{"num_hidden_layers": 13, "hidden_size": 256, "d_shared_expert": 128, "hidden_act": "squared_relu", "moe_layers": [1, 3, 5, 7, 9, 11], "router_score": "softmax", "normalize_top_k": false, "routed_scale": 1.0, "router_cosine_scale": 20.0, "router_bias": true, "lr_router": 0.00115, "batch_tokens": [32768, 65536, 98304], "max_seq_len": 256, "train_tokens": 654400000, "dataset": "wikipedia_en"}
Below are experts of layer 9 (counted from 0) of a mixture-of-experts language model. Rows are named router (the router's row for the expert), up (a neuron's input weights, with its number), down (a neuron's output weights, with its number) and show model dimensions 0-255. Each number is 50 + 10 x the weight over its row's rms, rounded and kept within 0 to 99.
Before each expert's rows: "comes before" lists some tokens at least twice as common just after its tokens as in all text; "comes after" lists some tokens at least twice as common just before its tokens as in all text. This comes from a sample of Wikipedia text that the model never trained on. Tokens count by the router's weight.

# expert 29
comes before: " to", " by", " in", " as", " on", " for"
comes after: " was", " is", " were", " be", " been", " are"
router:35 61 51 50 43 62 48 61 51 47 57 73 50 59 58 30 69 45 49 46 44 68 50 51 44 47 55 37 55 46 57 67 58 47 63 53 58 34 60 64 41 40 58 51 66 58 54 67 36 47 37 39 23 56 37 48 58 39 42 32 49 68 47 48 57 27 49 64 50 41 49 47 39 46 41 54 56 68 43 45 60 61 40 59 47 49 42 38 35 55 57 44 64 48 41 38 53 25 33 59 47 63 49 45 40 35 54 52 52 64 47 73 62 37 42 61 56 45 46 51 49 43 56 49 43 53 44 65 49 49 43 54 55 21 55 49 42 72 45 57 49 51 59 45 72 38 45 41 49 46 60 40 54 53 53 69 50 47 53 63 41 33 52 66 35 45 61 52 56 59 62 57 49 55 54 44 51 40 52 45 64 58 34 51 56 37 55 48 35 55 60 45 58 58 55 58 54 62 58 51 49 67 60 56 51 62 56 40 63 53 70 41 49 44 54 59 44 37 36 41 61 35 34 64 50 43 44 45 40 57 64 60 44 29 50 57 40 53 44 33 38 38 56 68 62 64 42 46 45 45 56 33 54 47 48 41
up0:48 36 45 51 49 40 60 53 44 42 32 44 59 48 44 60 55 55 30 42 16 34 52 46 49 62 46 51 54 60 43 56 49 68 49 53 43 51 57 58 63 40 35 36 58 35 44 59 45 93 62 35 51 46 51 36 44 56 54 35 41 56 52 57 47 52 55 42 31 58 55 31 42 56 71 51 41 54 50 40 42 46 58 49 74 55 45 44 56 26 55 39 53 57 57 42 64 52 39 48 49 49 49 37 69 57 40 50 65 68 47 49 42 46 50 39 50 57 44 44 38 53 59 41 52 56 64 57 31 41 57 45 53 45 57 54 66 53 54 28 48 47 49 52 38 59 48 65 54 77 54 52 49 54 49 52 56 42 62 58 50 53 62 59 62 54 45 60 34 50 65 45 48 48 58 50 68 63 54 61 35 44 52 48 33 45 67 37 59 44 36 74 69 43 42 59 71 37 51 49 44 46 62 57 42 55 50 51 55 52 44 53 52 54 46 59 42 43 57 62 56 48 40 25 47 46 52 52 45 50 51 50 40 40 58 33 43 43 59 57 53 53 48 46 47 35 28 42 47 53 63 49 73 55 47 46
down0:45 53 52 46 44 51 56 65 54 41 51 63 59 47 45 44 39 50 21 40 34 60 42 40 44 54 49 50 49 48 53 37 38 55 54 45 67 48 48 56 56 42 41 43 57 49 53 70 51 38 51 59 42 28 63 55 44 58 41 47 51 60 43 67 54 54 71 53 57 50 80 54 46 54 64 45 36 57 49 56 56 73 48 29 39 36 40 51 45 56 51 50 56 30 43 36 36 48 39 68 38 42 43 44 38 50 48 45 35 61 59 49 43 52 49 46 41 37 49 34 37 52 55 55 36 65 47 33 41 58 41 40 60 40 39 58 54 48 72 54 49 43 33 49 48 39 45 74 60 70 71 48 60 39 47 52 51 62 38 56 55 68 58 55 36 63 59 37 50 51 44 43 41 64 57 36 72 55 53 53 39 66 45 67 63 52 51 41 53 57 38 72 61 47 24 46 42 61 53 45 56 49 60 54 41 42 58 37 48 43 57 47 52 42 58 60 42 50 54 48 49 37 43 50 68 31 48 53 49 67 47 51 41 60 48 43 29 43 50 53 33 34 46 44 54 47 50 50 49 37 71 46 45 52 64 61

# expert 61
comes before: " was", " is", " of", " had", " has", "'s"
comes after: " the", ".", ",", " The", " that", "The"
router:34 37 64 35 37 49 42 51 52 52 36 45 55 49 54 43 41 60 51 60 63 51 52 48 39 58 38 55 39 52 67 46 56 37 63 68 44 56 27 38 75 38 50 51 75 65 68 39 65 48 34 61 51 63 36 42 50 26 44 62 70 57 56 51 41 44 43 65 44 49 47 52 48 47 57 51 63 68 41 76 46 36 50 70 55 52 40 45 44 50 41 62 56 37 55 40 57 51 45 55 49 58 38 57 44 46 48 57 38 32 46 55 61 50 57 44 55 54 54 49 54 51 47 60 60 42 60 64 67 50 65 63 52 21 67 57 48 46 51 46 62 57 41 57 57 52 50 63 52 50 40 44 49 37 44 41 53 59 45 25 44 44 44 82 51 53 62 54 47 46 64 56 53 44 40 45 54 64 51 60 48 46 37 38 53 49 52 44 49 46 46 41 45 49 47 62 56 58 35 33 28 34 56 46 54 37 59 54 46 51 63 36 55 47 55 57 60 53 44 38 31 61 50 45 46 46 52 48 57 31 43 63 57 38 60 41 34 56 69 54 51 60 46 39 53 45 39 55 48 40 61 40 50 52 36 53
up0:52 66 56 45 39 43 59 56 61 42 56 54 59 32 51 34 47 71 33 57 42 63 58 45 67 49 53 45 56 53 43 55 67 74 51 56 47 37 46 42 54 47 21 52 49 50 54 44 49 54 55 43 55 35 46 54 59 49 39 47 50 41 57 50 44 46 37 44 60 54 46 42 46 62 42 46 44 55 49 58 52 54 45 55 46 77 42 62 54 68 61 57 36 47 59 49 44 41 49 38 56 51 52 56 55 33 47 55 48 64 53 66 36 51 49 53 41 46 79 38 47 38 62 42 28 46 62 55 42 72 38 39 58 34 23 49 34 40 31 49 55 37 60 54 38 66 51 58 55 52 67 42 59 48 57 67 35 67 52 40 49 51 71 56 48 39 50 52 47 42 48 41 52 46 67 44 39 61 43 43 41 44 66 44 48 43 57 57 39 50 48 38 44 55 46 42 60 47 59 53 44 52 62 47 57 65 62 59 69 42 51 64 51 67 52 67 51 76 45 54 55 50 61 52 43 54 44 59 52 43 45 41 36 52 30 53 53 54 49 51 38 59 42 44 51 30 49 53 44 46 37 32 44 49 51 86
down0:36 42 53 46 52 47 56 45 45 57 58 40 44 55 48 72 53 48 59 80 53 44 57 64 60 47 42 46 45 51 44 33 56 55 53 67 52 47 38 42 64 51 56 40 71 51 31 36 49 51 45 54 41 48 50 54 45 35 47 56 35 41 47 55 56 49 37 59 34 59 47 59 46 45 51 63 39 84 51 71 50 46 62 69 57 35 49 53 52 48 49 45 59 32 35 56 51 55 50 30 42 53 56 64 48 59 57 54 33 54 55 44 56 59 55 30 48 57 44 43 64 61 61 59 53 58 44 26 50 43 53 51 54 46 50 47 37 58 47 63 57 48 43 46 49 40 56 55 61 60 65 60 55 58 67 45 41 61 57 47 39 24 56 74 59 61 51 49 57 32 52 47 54 51 58 54 56 53 39 65 37 44 59 47 27 54 58 51 72 42 65 45 52 38 42 47 50 66 59 55 34 39 66 44 57 63 55 72 72 40 49 50 47 44 70 49 46 62 58 46 43 47 45 58 43 39 36 35 59 41 67 46 37 44 57 39 65 49 27 55 49 66 50 44 54 44 41 54 38 54 45 37 55 44 55 52

# expert 3
comes before: ",", "–", ")\n", " |", ")", "."
comes after: "201", "200", "202", "199", "198", "197"
router:36 53 54 52 47 62 54 33 58 45 48 63 59 52 57 54 45 41 49 61 50 46 57 40 43 66 51 36 41 53 40 55 60 64 66 67 46 41 55 46 42 52 40 46 61 55 52 59 42 68 39 52 36 56 47 69 49 56 39 52 39 54 29 39 50 55 60 70 52 38 28 49 50 54 54 33 50 52 55 65 71 53 57 58 50 62 42 45 36 54 46 48 56 39 48 54 47 48 42 63 56 71 54 55 59 43 47 64 40 68 35 65 40 42 55 43 59 49 51 25 48 41 55 57 52 44 51 51 44 55 56 68 88 22 28 41 36 59 48 47 50 51 41 43 41 43 46 61 61 40 48 51 51 49 65 63 58 54 57 48 46 33 55 56 59 41 66 48 41 55 49 51 50 63 52 29 50 67 39 33 55 34 39 46 51 42 53 44 50 63 52 37 49 54 53 31 61 64 47 55 38 59 48 63 46 50 44 61 49 53 63 59 50 36 51 61 45 44 51 42 45 42 40 55 42 61 38 61 46 46 62 73 42 51 51 53 57 48 42 51 60 65 49 44 38 51 31 49 41 68 52 17 48 40 40 59
up0:36 36 42 38 39 47 53 54 67 45 74 56 62 62 53 47 42 49 52 46 58 51 50 59 56 43 56 51 37 57 49 53 64 52 51 46 62 56 54 44 45 48 42 49 47 58 35 61 63 50 48 52 49 42 34 61 55 50 51 57 46 43 40 50 61 29 45 42 49 51 58 63 51 48 43 57 51 48 40 49 45 48 60 76 42 48 49 36 35 45 62 63 58 57 55 39 46 37 40 70 43 50 51 59 49 48 73 45 72 44 50 46 63 59 67 57 78 47 53 50 72 55 30 62 48 58 52 45 60 69 67 50 41 41 57 51 48 46 54 59 50 41 80 30 75 39 31 60 57 48 58 26 50 50 57 54 63 48 58 54 57 49 53 75 47 60 40 30 57 42 59 28 52 39 56 59 63 40 47 60 40 45 62 38 41 29 45 62 53 53 58 44 43 47 41 37 56 48 49 32 60 51 53 42 60 48 67 53 61 66 54 57 49 46 45 54 65 52 61 44 51 56 36 65 54 36 51 34 66 42 44 58 40 46 36 55 51 33 49 31 52 57 39 33 56 56 55 46 55 54 53 49 44 44 42 56
down0:44 39 35 50 49 46 55 42 48 45 53 61 49 52 48 48 51 52 46 52 60 46 39 47 45 41 53 42 54 51 64 56 55 44 41 62 36 38 72 55 57 55 44 48 44 47 40 52 65 69 67 50 73 58 60 44 58 63 70 52 53 53 50 70 54 44 44 53 57 63 69 57 55 38 52 63 50 29 43 33 62 42 49 49 48 41 47 51 55 42 37 48 52 80 39 52 62 42 49 52 39 28 40 43 60 44 48 55 50 50 39 42 56 48 50 58 62 50 49 67 36 50 49 42 55 47 51 56 53 62 53 55 40 51 87 46 74 45 55 39 73 54 35 44 51 55 36 25 49 42 47 62 45 64 51 43 51 47 50 53 63 65 43 61 53 72 55 35 45 49 38 44 40 39 45 50 36 50 76 56 47 57 47 34 36 54 36 48 48 55 52 60 56 50 46 54 29 49 61 47 54 52 52 51 38 47 33 45 49 50 50 28 40 52 30 39 37 50 46 47 53 48 37 40 65 29 50 57 47 48 46 45 53 39 48 46 45 63 54 43 48 35 55 57 67 40 29 55 64 53 72 50 53 46 72 39

# expert 60
comes before: "s", " of", ",", ".", " in", " and"
comes after: " the", " a", "'s", " his", " their", " The"
router:35 60 56 46 46 45 46 27 47 54 37 49 70 43 49 41 37 39 53 43 52 38 63 40 51 64 52 45 51 71 64 63 54 42 50 57 64 43 51 48 64 54 74 34 66 44 51 46 53 55 44 66 36 45 44 36 65 37 59 51 48 60 32 58 78 54 49 58 47 57 34 45 59 65 51 53 55 40 51 45 47 52 61 63 56 55 34 70 42 57 35 41 47 46 76 40 56 52 34 56 67 50 30 65 49 56 70 53 29 41 41 54 55 46 45 39 51 39 62 36 65 59 59 52 38 56 61 61 34 49 50 53 56 45 54 57 22 58 54 59 42 55 58 35 48 45 48 40 42 46 54 39 44 71 57 48 57 59 41 48 58 59 58 64 49 49 39 66 55 41 58 57 33 62 55 53 45 51 55 53 49 49 42 58 43 45 55 45 49 45 45 51 43 52 64 52 51 37 45 51 47 45 59 38 34 46 32 76 54 55 49 44 57 47 43 52 52 45 50 57 35 52 52 40 37 65 46 50 55 51 49 44 61 44 41 47 52 52 70 55 69 77 54 56 42 40 61 50 50 44 35 42 60 72 42 46
up0:45 53 41 46 62 43 72 31 39 57 39 46 50 51 68 63 40 68 59 54 63 50 50 45 51 43 35 57 50 44 60 54 59 50 30 47 36 53 57 52 57 64 39 35 47 57 61 53 58 49 55 47 48 44 68 45 60 49 45 30 43 33 54 55 69 28 54 62 43 49 59 41 62 65 58 46 58 49 39 47 46 58 57 54 64 54 46 50 51 41 40 48 40 47 58 38 38 50 48 69 52 51 23 60 50 36 54 43 43 51 55 41 34 40 33 54 44 53 54 51 29 66 48 54 49 50 69 53 58 79 61 34 39 40 37 52 54 43 47 33 38 56 49 50 57 34 41 45 55 54 43 35 47 58 29 51 38 54 52 68 42 37 71 51 56 48 64 54 44 68 61 64 66 55 53 43 44 58 63 65 40 42 42 53 60 45 57 58 51 46 63 40 53 60 73 48 71 54 57 61 41 57 55 51 55 45 59 45 26 52 40 54 55 45 66 55 71 59 52 54 58 61 52 65 43 40 54 55 61 45 55 62 40 47 71 53 37 47 42 40 46 65 55 41 48 61 56 59 45 58 52 55 52 50 31 53
down0:65 76 45 49 61 36 38 48 36 53 40 47 51 44 44 48 47 57 38 40 47 53 40 45 54 44 39 41 63 62 46 65 67 32 29 43 48 55 69 46 37 39 66 45 46 32 51 62 52 35 75 54 54 38 68 60 55 69 34 65 61 60 62 39 28 52 38 54 64 40 52 46 55 57 63 60 59 40 60 31 39 46 36 35 55 46 60 59 57 45 53 39 36 60 58 56 62 50 60 60 54 42 49 54 47 58 45 47 37 43 66 53 52 42 53 45 52 16 44 52 46 49 35 51 51 41 44 62 49 61 32 45 49 76 41 41 60 57 50 52 43 57 41 45 57 48 49 33 39 37 47 51 45 57 43 55 56 59 36 51 53 53 65 33 48 45 46 53 41 63 46 46 43 34 60 43 46 58 51 33 56 61 56 48 53 66 52 54 38 48 38 63 58 57 49 51 61 45 39 61 57 47 62 47 61 41 50 45 29 55 42 59 49 52 60 50 55 66 57 45 46 48 56 45 56 46 53 48 50 58 29 60 71 42 36 47 42 39 40 38 45 43 58 66 39 53 61 41 45 61 57 62 71 51 48 65